config.toml
num_hidden_layers = 18
router_score = "softmax"
groups_per_token = 3
train_tokens = 1211000000
Below are experts of layer 4 (counted from 0) of a mixture-of-experts language model. Rows are named router (the router's row for the expert) and show model dimensions 256-319. Each number is 128 + 24 x the weight over its row's rms, rounded and kept within 0 to 255. Numbers have three digits each.
After each expert's rows: a language model's description of what the expert responds to. This comes from a sample of Wikipedia text that the model never trained on.

# expert 38
router:174115114133132116111162101113171113167106121105140136145139085101079176159093152088129124128133137120104161147106110166132129149118155132131094109085125121143131108117129178124144121116114163
Words inside titles. Words inside quoted song, album and work titles, often in track listings, e.g. Come Home, Edge of Time, Love, Night.

# expert 40
router:143105141143113113135108106140122114094108177177102090129095173137108115087174142136120125115141125128175127106117134124146127085058148090116155120153125076118121113134106141146143109120180163
Determiners and possessives. Articles and possessive determiners opening noun phrases mid-sentence, plus possessive 's: the, a, an, his, its, their, Slater's.

# expert 7
router:111144100088140130139176147109125111132115163132096094145118122140128107117162151111128076102157159142107131117181140149100142119145075154157101104111115085134157140148145123138127150093136114
First-name pieces. Given names and their word pieces in lists, tables and race reports, such as David, William, Kyle, Nicki, Ricky.

# expert 50
router:137091121145125175121170141090180081142116100143095153113141127135126111126143142146120164140132103132092151124105154102142121133132107144134138131133140143135108137090164160084142124100153113
Quantity and comparison words. Words in numeric or comparative phrases about amounts and totals, e.g. more than, out of, over, all of, $, million, table numbers.

# expert 62
router:142159138117138180119094112169122145129141110155097106126142137152099121126148172111104126146127186101110125176141122125094103149131127120132139127131183110124138144112120101086113149128117128
Mid-word syllables. Middle syllable pieces within longer words, often after a consonant, e.g. Fert-il-isation, bung-al-ow, c-and-les, mansl-aughter.

# expert 56
router:159134134110121174096115095161115121116101133140113124139134115123146152093130149144163150113110102118149127152090140165099110147137129133101148132141156145124145139102106156129133130104135126
Hyphenated pieces, coordinates. Word pieces after hyphens or in odd tokenizations, and symbols in coordinate strings, e.g. off-peak, rear-seat, 40°13′, byte marks.

# expert 55
router:108164125109138116162113070082125112106123155091112134109144122131185095144104101147104179149149135140147113118135109096143098165135172123126129137152131118204145089169120089146124145155162125
Infobox and data punctuation. Colons, slashes, pipes, plus-minus signs and markup in chemical, technical and database field listings, such as ChemSpider:, MGI:, ±.

# expert 12
router:101136125127134108112108113111071121142118130152137152140082099136141140159117125128148125154133105128138140118132109088165097095116133120147122105125149147135113093163111113120125114081166139
Line breaks, hyphens, un-/non-. Line breaks, list dashes and indentation spaces in lists and headings, hyphens after non, and the prefixes un and non.

# expert 2
router:147085104123131144149097126161129159143105124122112172091106099127108098157143135143144107142146110130119106105137097168141091136138136153169081100144110124148146098127078140131095148089109157
Line breaks, sentence ends. Line breaks, sentence-final periods and closing heading markers like == or ===, especially after section titles such as Personal life.

# expert 20
router:128112149150116149065102155094130116109124118090097114131107092096121133115109107153114089113102112090159158122117120126134102138099148089147108145142142130115147094155145157126154093128144148
Word-initial fragments. First pieces of words split into tokens, e.g. det(ained), wor(ried), conv(ict), postp(oned), plus single letters and "and" in lists and tables.

# expert 61
router:123106092160141077156105129123095143117166156148122160090137119125163137107142105147108166147102105089117119097158137100121162126148162137113106158094099140126094079122159136143138149118147121
Adverbs and number spaces. Adverbs and quantity words in narrative, such as later, then, almost, more, once, plus the space before numbers in dates.

# expert 54
router:121173080117175120111087121141132115097112120144124096088128132133125104103162120119159159130125134111126084133147130136095125109170124123121101154113092177110131117108172117139115151104142113
Connectors in results tables. Commas, pipes, plus signs, brackets and words like from or gain in election results, sports transfer lists and other data tables.

# expert 23
router:131104132158113127128165100139166116150102120125145171102136086131185148145117142159130106149149093132115111156128096167145174106147144143127145133095081122157069111138132132074089124181119104
Non-Latin bytes, parentheses. Raw byte pieces of Thai, Japanese, Korean and other non-Latin scripts, plus opening parentheses, quotes and dashes before them.

# expert 39
router:138100130170147109163162153128107115090127108086132111142144090124174139178089154084112155169154133130134131128127140125151167131150141119140088135144095121106108105101084120132112124113167165
Sentence-ending punctuation. Periods, colons and closing punctuation ending sentences or citations, such as ). and ." and !, plus decimal points in tables.

# expert 34
router:093093136151147116157145152130139136104131142124150177108097135107168137143105152102122137099118122137108125116105131126131123093125129124154093157147127143167125136172166122127111160142136124
Infobox numbers and units. Digits and units in settlement infoboxes and statistics: population years, densities, area codes, km, sq mi, Elevation, UTC, times.

# expert 53
router:102118132123144136146158131158141136088143140139111145127142149142163137111097141139118117139159098112167121105114114148146140089110140131144129126107121113135143139153135134123124082100081141
Mixed fragments, numbers. Scattered pieces in tables, coordinates and foreign phrases, e.g. no, her, my, digits before degrees, Ann-o, j-ih-adists.

# expert 13
router:150118120169162093132083137105110134092103168108117095093105142158118103116114117124140150151169121146103113132163119122150111138118114105131112128163136126077166150132133138139157115130152094
Clause-linking conjunctions. Coordinating words and commas joining phrases or clauses in running prose, such as and, or, but, which, who, including.

# expert 16
router:151145134123088135130083156107108097102141163155152102161092152123120133125132114108142159134165150170111102154131096097113180157087141104110111166118115133101125145093145149119103133124133170
Place-phrase articles. The word "the" (sometimes "of", "an") after prepositions, especially before place and region names: in the, bank of the, New, National.

# expert 59
router:100157096127126117161139138136105159105164150153136121135097158138137063139143114106137093118111130115124110176114099140122148121163136158113123101080125137096120106129121108141160098114101124
Surname and place endings. Final pieces of European surnames and place names, e.g. Tirinz-oni, Const-antine, Eisenh-ower, -ville, -burg, -ington.

# expert 35
router:098113119135117138134156134102158177124139101147131091132146137106100107087150163125088102144152090153118158159166157141140129108141129133153091100140151123117144136071128113125191154119201113
Verbs and linking prepositions. Auxiliaries and prepositions after a subject or verb, e.g. to become, selected as, has, would, being, for.

# expert 29
router:105093125147145103131159128158125117144117118110174120099136169101097114117125122174132110131119071103135134157120119164145149088111104144108124123145129123150127125126167157156168095117149122
Pronouns and media nouns. Subject pronouns he, it, they, she and nouns film, story, album, song, track, usually after the or a period.

# expert 57
router:126162166126109137108098139120156130137167109137120114134151135125141135105102103079176122150129164148107090127144122136104130116128145115130166118119158196129160165164161129075111170128113106
Titles, offices, honours. Words in honours, noble titles and political records, such as of in Knight of, death, died, Minister, Count, and election-table pipes.

# expert 52
router:160124173127130078123133088140109155158114097121166118129120132137120135144143143131168122145120148117107135112135077070104115142115168130143186123186116113147103153162143091119122162143107160
Education, life, non-Latin bytes. Nouns on schooling and biography (education, school, training, lessons, career, born) plus raw byte pieces of Thai, Chinese and similar scripts.

# expert 1
router:119106128137092123111089127110160122091116132146140148116108107124113158160109111067122159147146090127135173142123138137120107085114112123145096105093130117123125125119145129106163140143110131
Biographical dates, parentheses. Opening parentheses, dashes, spaces and labels around dates and lifespans in infobox-style text, such as (aged, Born, Died, 1848, (1990–.

# expert 63
router:134133099123105094127087154100125086134123154117138148104141115138151157158091092100115155087093103141090137112126116122113132128129164114107109122078130132151143108106136058134139133128118147
Year and number starts. First digits of years, seasons and model numbers, especially 1 and 2, as in 2004–05, 737-400, 1961, plus football positions like MF.

# expert 5
router:177143107089131131103160158090118097077153115112150142149155082138140151143098127144165142132116169119114120123124146117124167121090139112116148105115094141136093142163106158100127120157089098
Word starts, place names. Early word pieces and name-opening words such as St, South, United, Old, Middle, century, e.g. Bro-ch-ure, St-roke, ty-ph-oid.

# expert 0
router:106181150129119171147131171173114137123087092114159119102152108118121161104092145146130198127139135143161133081101133131154112135098103101131135146138146160142119124151150166091117146129174125
Word-initial consonant pieces. First pieces of split words, often capital letters or prefixes like P, S, C, sub, trans, in taxonomy or names (Ple-c-oglossidae, p-olit-ician).

# expert 43
router:104122122106106125091188144081128127141149129176111119127142148098123135116139110122091129162131101161097144095141126135149148124139118122135140120138184127108129112115121131133134149134135146
Narrative verbs and prepositions. Past-tense action verbs and the prepositions after them in biographies and histories, such as became, began, moved, released, on, to.

# expert 51
router:136122091140126089128127145148131076084131150104133150166123136117098141122116141118099107133126146125141106144109123121130156098148105088113124122126117114081087090131083159132114106118126121
Quotes and apostrophes. Opening quote marks around nicknames, possessive apostrophes, closing parentheses, and common first names such as John, David, Robert.

# expert 44
router:169090132123172138153128125159167137158117080138109136125141134108090108139132122154151094100109160132143144119123122082103127142176101125099145118155141151133129124107120103134121104097154141
Abstract head nouns. Common nouns heading a noun phrase after the or a, often abstract or -ation words, e.g. use, origin, appearance, considerations.

# expert 27
router:118184141145136173145133114087084143113126095135110159139084115135159139102108160166114122154088122140115146102121112103144122160118149135156144135146171115202172112131166156114109140153154116
Infobox field labels. Label words or their endings in infobox fields and list entries before a colon, such as Parking, Style, Total, Website, Best.

# expert 14
router:192079142110105115149147161125147125108111131113078099129133133118130101137168131108148157155106136139139128124167167141130168145166071096099119165101121127101112107118137133130086174154141157
Prepositions after verbs. Prepositions and conjunctions right after a verb or noun, opening a phrase, e.g. overridden by, located in, during, with, from.

# expert 22
router:155106123115111120150125148119117149122135117171179114121085113132121096149123140121139071127127101147145100094157155153121143065167103093160140147099139176095089103159114103140149181124109093
Mid-word and digit pieces. Pieces inside foreign names (Os-ij-ek, El-ij-ah, Dr-ago-on) and digits after decimal points in tables and percentages, e.g. 54.1-5%.

# expert 25
router:135162102136118084143084151112133129098112143112153151157121149121148099121084161097129169091101169145176146133154138146156118171121087114148096121138117128055116106157108140108115116172135112
Foreign-name first pieces. Capital letters and opening syllables of uncommon foreign personal or place names, such as Lat(if), Chi(şinău), Sim(šič), Al-.

# expert 30
router:131092158142081122134111141145121128097159148133109125135141119149153171162092132101099164134123116093136102107133147134153160122100108140157147058128130156093121145121162134146118117123084130
Digits in years, numbers. Individual digits inside years and figures, mainly the second or third digit (1-6-36, 19-0-9, 2-0-16), plus spelled-out numbers like eight, nine.

# expert 32
router:067124158100161164130146118161130135150096152157103157101106112118152107117121126136157126093133158134122117108129112138111167126120123127142117119136169120133186098164167142104162129082155124
Table cell separators. Pipe separators and header rule lines in markdown tables of tracks, charts and results, plus colons and semicolons.

# expert 42
router:141158107123146127129119112104081144109137148124095121083168136127130117113080123135096113153121145114096111166151156122127137117126039156089160140132105174136130128088142168154122117117121092
Mid-word pieces of foreign names. Inner pieces of uncommon proper names, often Danish, Dutch or Finnish (In-gen-iørforeningen, E-red-ivisie, C-ony-ers), plus born, found, Genus.

# expert 8
router:134156129135133112098095180141100156132125145113157110143153118136157183152099154114118103173079162126121123186159095086129116165111147135122149104148088134145143174132080096139082108096120161
Institutional name words. Words in names of organizations and public bodies, plus suffixes like -ical, -ology, -ism, e.g. International, Society, Army, Pharmaceutical.

# expert 41
router:144101122088150093130119107123094145097114148113154154160073093131142121156144142099176149150147145100114131147120108107153110126168124134106116121158107138091148151097136097145161121151156090
Commas and punctuation. Commas, periods, semicolons and closing parentheses ending a name, place or date, e.g. Paris, 1936, Friday.

# expert 36
router:114117148133084107161150059147113162146125112148123102106115142121104117118138156177078098117178149126105129138166149121147149114167126102098174131107112134137111141152111128145146135090149104
Auxiliary and copular verbs. Forms of be and have, plus not and can, after a sentence subject (habitats are, the median age was, has been).

# expert 49
router:088133161096092102120109174140130097111131105108158092145146127139114073143141113077139143142101148105079122134111133114123065149177079139119135154161111102128148151149114122154126147157113158
Roles and occupations. Job titles, ranks and agent nouns naming people, often before a name, such as player, president, Colonel, businessman, curator.

# expert 9
router:128122089137121111112118109141108133155126103128142125083175110117134153119134155173115150107109154170191138143099161102147144159117111094103168109112165138134099152151134118119146116170156113
Mid-word fragments. Short word-initial or mid-word pieces of longer words in running prose, such as f, tr, sp, trans, vert in advertising.

# expert 45
router:102143164128135193134191128089142110122156130116135113158129110120120149105126120150065113127131058135121136079125157183140136131107146133148118140102141146121096115132158103130098093121088119
Digits in results tables. Single digits in scores, records and statistics tables, often in fight or tennis results, plus table cells like Win, signed, August.

# expert 28
router:133120129146090153143115110144175120120136144126135096131138102120131128107086103102163125086115151114179117097062163194171105057098163116174147141128107145094063125142114170117110101114103165
Capitalized word starts. Capital letters and opening pieces beginning proper names or headings, often after line breaks or brackets: F(ield), Que(en), Du, P(ueb)la.

# expert 46
router:148106116149113110106130126090089130118164181121145108104103101124094162080143156168092131127149102135082115143085140175137139142149117126154123118107109173155119153143106146129089134088150138
Table cell numbers. Leading digits and spaces starting numeric cells in pipe-separated tables, such as election vote counts, sports standings and tonnages.

# expert 48
router:147133137104139131135155156136124104141138152121158172160135131123145123119092142092122147137154160154095118131139138112157117155128108150127129170100138137147176140131137166127085152106110137
Place-name parts and directions. Geographic names and their pieces such as West-land, North-umb-ria, Kin-ross, plus District, Division, West, railway in locations and route listings.

# expert 31
router:146153148170169135120181081102134092109143105129099087160150163141131137159137141154140134092118140117135115115071105105148111122105143143134147100128123128143101128158153125157146126166146113
Digits in numbers. Individual digits inside numbers in tables, sales figures and measurements, plus unit words such as million, km, kg.

# expert 60
router:155079140152128119118086151136116155161155138109085111153130163132110161114111107133120141133123120129148147124182121100113149111171123129082144059119116152147161172121106125083072136120119105
History and politics vocabulary. Nouns and adjectives in historical or political prose such as state, government, people, war, Roman, plus that after said or claimed.

# expert 47
router:144150129145131136122094137124106147138142119153149179157103186130147145124115155087137132123110166087139116163154144160110119085151125126133137134141099133137140135119129091131127109143137091
Foreign name syllables. Middle syllables of Slavic, Chinese, Turkic and Indian names, e.g. Cz-ap-le, Tz-im-iskes, Xin-jiang, Palay-am-kottai.

# expert 37
router:135140129102101150148087125136134099110154129138164148107140158157156102148112074157140141130111175158122138173164121087143115139152136161119108098112122088110135123156109065133119165115114109
Abbreviations and league names. Capital letters in country, club and organization codes in sports tables, such as AEK, MGL, SLO, DF, League.

# expert 26
router:140128129130123118124120157127151080113153174153095161135136121140115123152139149134065123136069087092167114107130137100106108108158088132144133160143083122082138108085127113156130162102092106
Years and dates. Digits inside year numbers and the preposition in before dates or ordinals, e.g. in 1820, 20'1'4, third time in a row.

# expert 3
router:121158112103129132129129147146113096141155167136129120161100124110142116164128107087141080086126148110126147132133104135105128129143185161088105108133118142114169104119114128155133124087116094
Place and institution names. Final words of place and institution names, often before a table pipe, such as Street, States, York, County, University, Church.

# expert 58
router:089129133082124146166155152157137157149077114151168140131149163096152093165172095117134105108121134099139076110112133153152116088131106165151142172135144113097160144131175061170141124118134119
Match results and counts. Number words and sports-result terms in competition text and results tables: two, four, won, sets, lead, round, place, and table separators.

# expert 10
router:124157135175115125150179126113148107129139110108172130133138096149159146161128178132117119145112165113139110160132113092150145162076143155117131138102154169112159133123085133139132124148133160
Concrete noun pieces. Lowercase word-initial fragments and short pieces of concrete nouns for objects, plants and vehicles, such as b(ed), boat, car, water, tr(ucks).

# expert 17
router:121114115118162099128157146138101148093142126137165148077175169156121141125122118113099079137109132125122103133068137113092185125148124115114121095133133157122125116101116168138093110137121139
Name endings, sentence openers. Final pieces of personal and band names (Caiced-o, Young-j-ae), sentence-initial He, year digits in ranges, table entries like LP.

# expert 19
router:099172125106140146137098106156152161161084119110143146106160126127100150117127149112120101132108114121141130128142114168116112152115120108132124128166147111125127108188140139148148092122123159
Title and award words. Capitalized first words of titles, award categories and proper names, such as Best, Award, First, Man, Medal.

# expert 6
router:157107166136084121139120121141155169127144119176136097140148135130140098113124128118105116121102117078089106075121150099150117118177126136123158124139171124134145146098115105156127091095130145
Common nouns, word endings. Everyday nouns after articles or possessives such as city, member, home, part, plus closing pieces of long words (surr-ound-ings, incompet-ent).

# expert 4
router:137127142108122127119120130131151137144141143125154133147159159122116098170144113125165132129176166135105130117133149078103128169172135146115154132148086111074148155126139130138098135157127132
Sports seasons and places. Nouns closing sports and geography phrases, mostly after "the": season, team, club, Cup, World, months, countries like France, Canada.

# expert 24
router:089117155148148138148127106151104131097097113089169136085114098123109092110150148165093137090117138124094073126114108103084131121156109098134121140168121130146182137149132104102150159129149089
Numeric table row ends. Line breaks ending table rows, markdown separator rows, blank cells and numbers in statistics, election and population tables.

# expert 33
router:081121106102145134127162143125107145168097154137118107120124103075146101169162110108122133131125148153155124102152104137088110135118146079176103099126151103121133072143143129099174167120103098
Markup line starts. Wiki markup at line starts: table pipes, list dashes, heading equals signs, divider rows, and infobox keys like Preceded, Succeeded, Coordinates.

# expert 18
router:134112119144165081110125166099143133131127148082116087142111157118113105142136088100136126114143142162126108103117123140124076134147150114147100122118109078086088092108153163083152103106184096
Separators in sports listings. Table pipes, colons after team names, dashes and commas that separate entries in match reports, results tables and discographies (Napoli:, Genoa:).

# expert 21
router:130140149133118098125146135113098135109146107120161137132099148146117076134128153154137134101128108122157108146136106167123176136156136132111181161125151101129141099115088195127129139125129142
Foreign name syllables. Syllable pieces inside non-English names and transliterations, especially with k, z, ag, ak, e.g. Sahagún, Anurag, Jagodic; also Unicode byte fragments.

# expert 11
router:099117131093106076157144081168090135149111106116131175138136138116124171112119143153131133112124114078156106095105106100119150134112145082148137131152113147091098121145115093155111100093116149
Nouns after articles. Nouns and determiners following a, the, his, e.g. a speech, a number, this, same, another, next, different.

# expert 15
router:090139137133097148110120064156140106154121103106122130103148099091099109134155126176098098157122110123171137113108143100130101101124131158113117115133121093080149087121092083100168142121168107
Line breaks, word starts. Line breaks, plus first pieces of longer verbs and nouns after a subject or article, such as coinc, accum, acqu, may, non.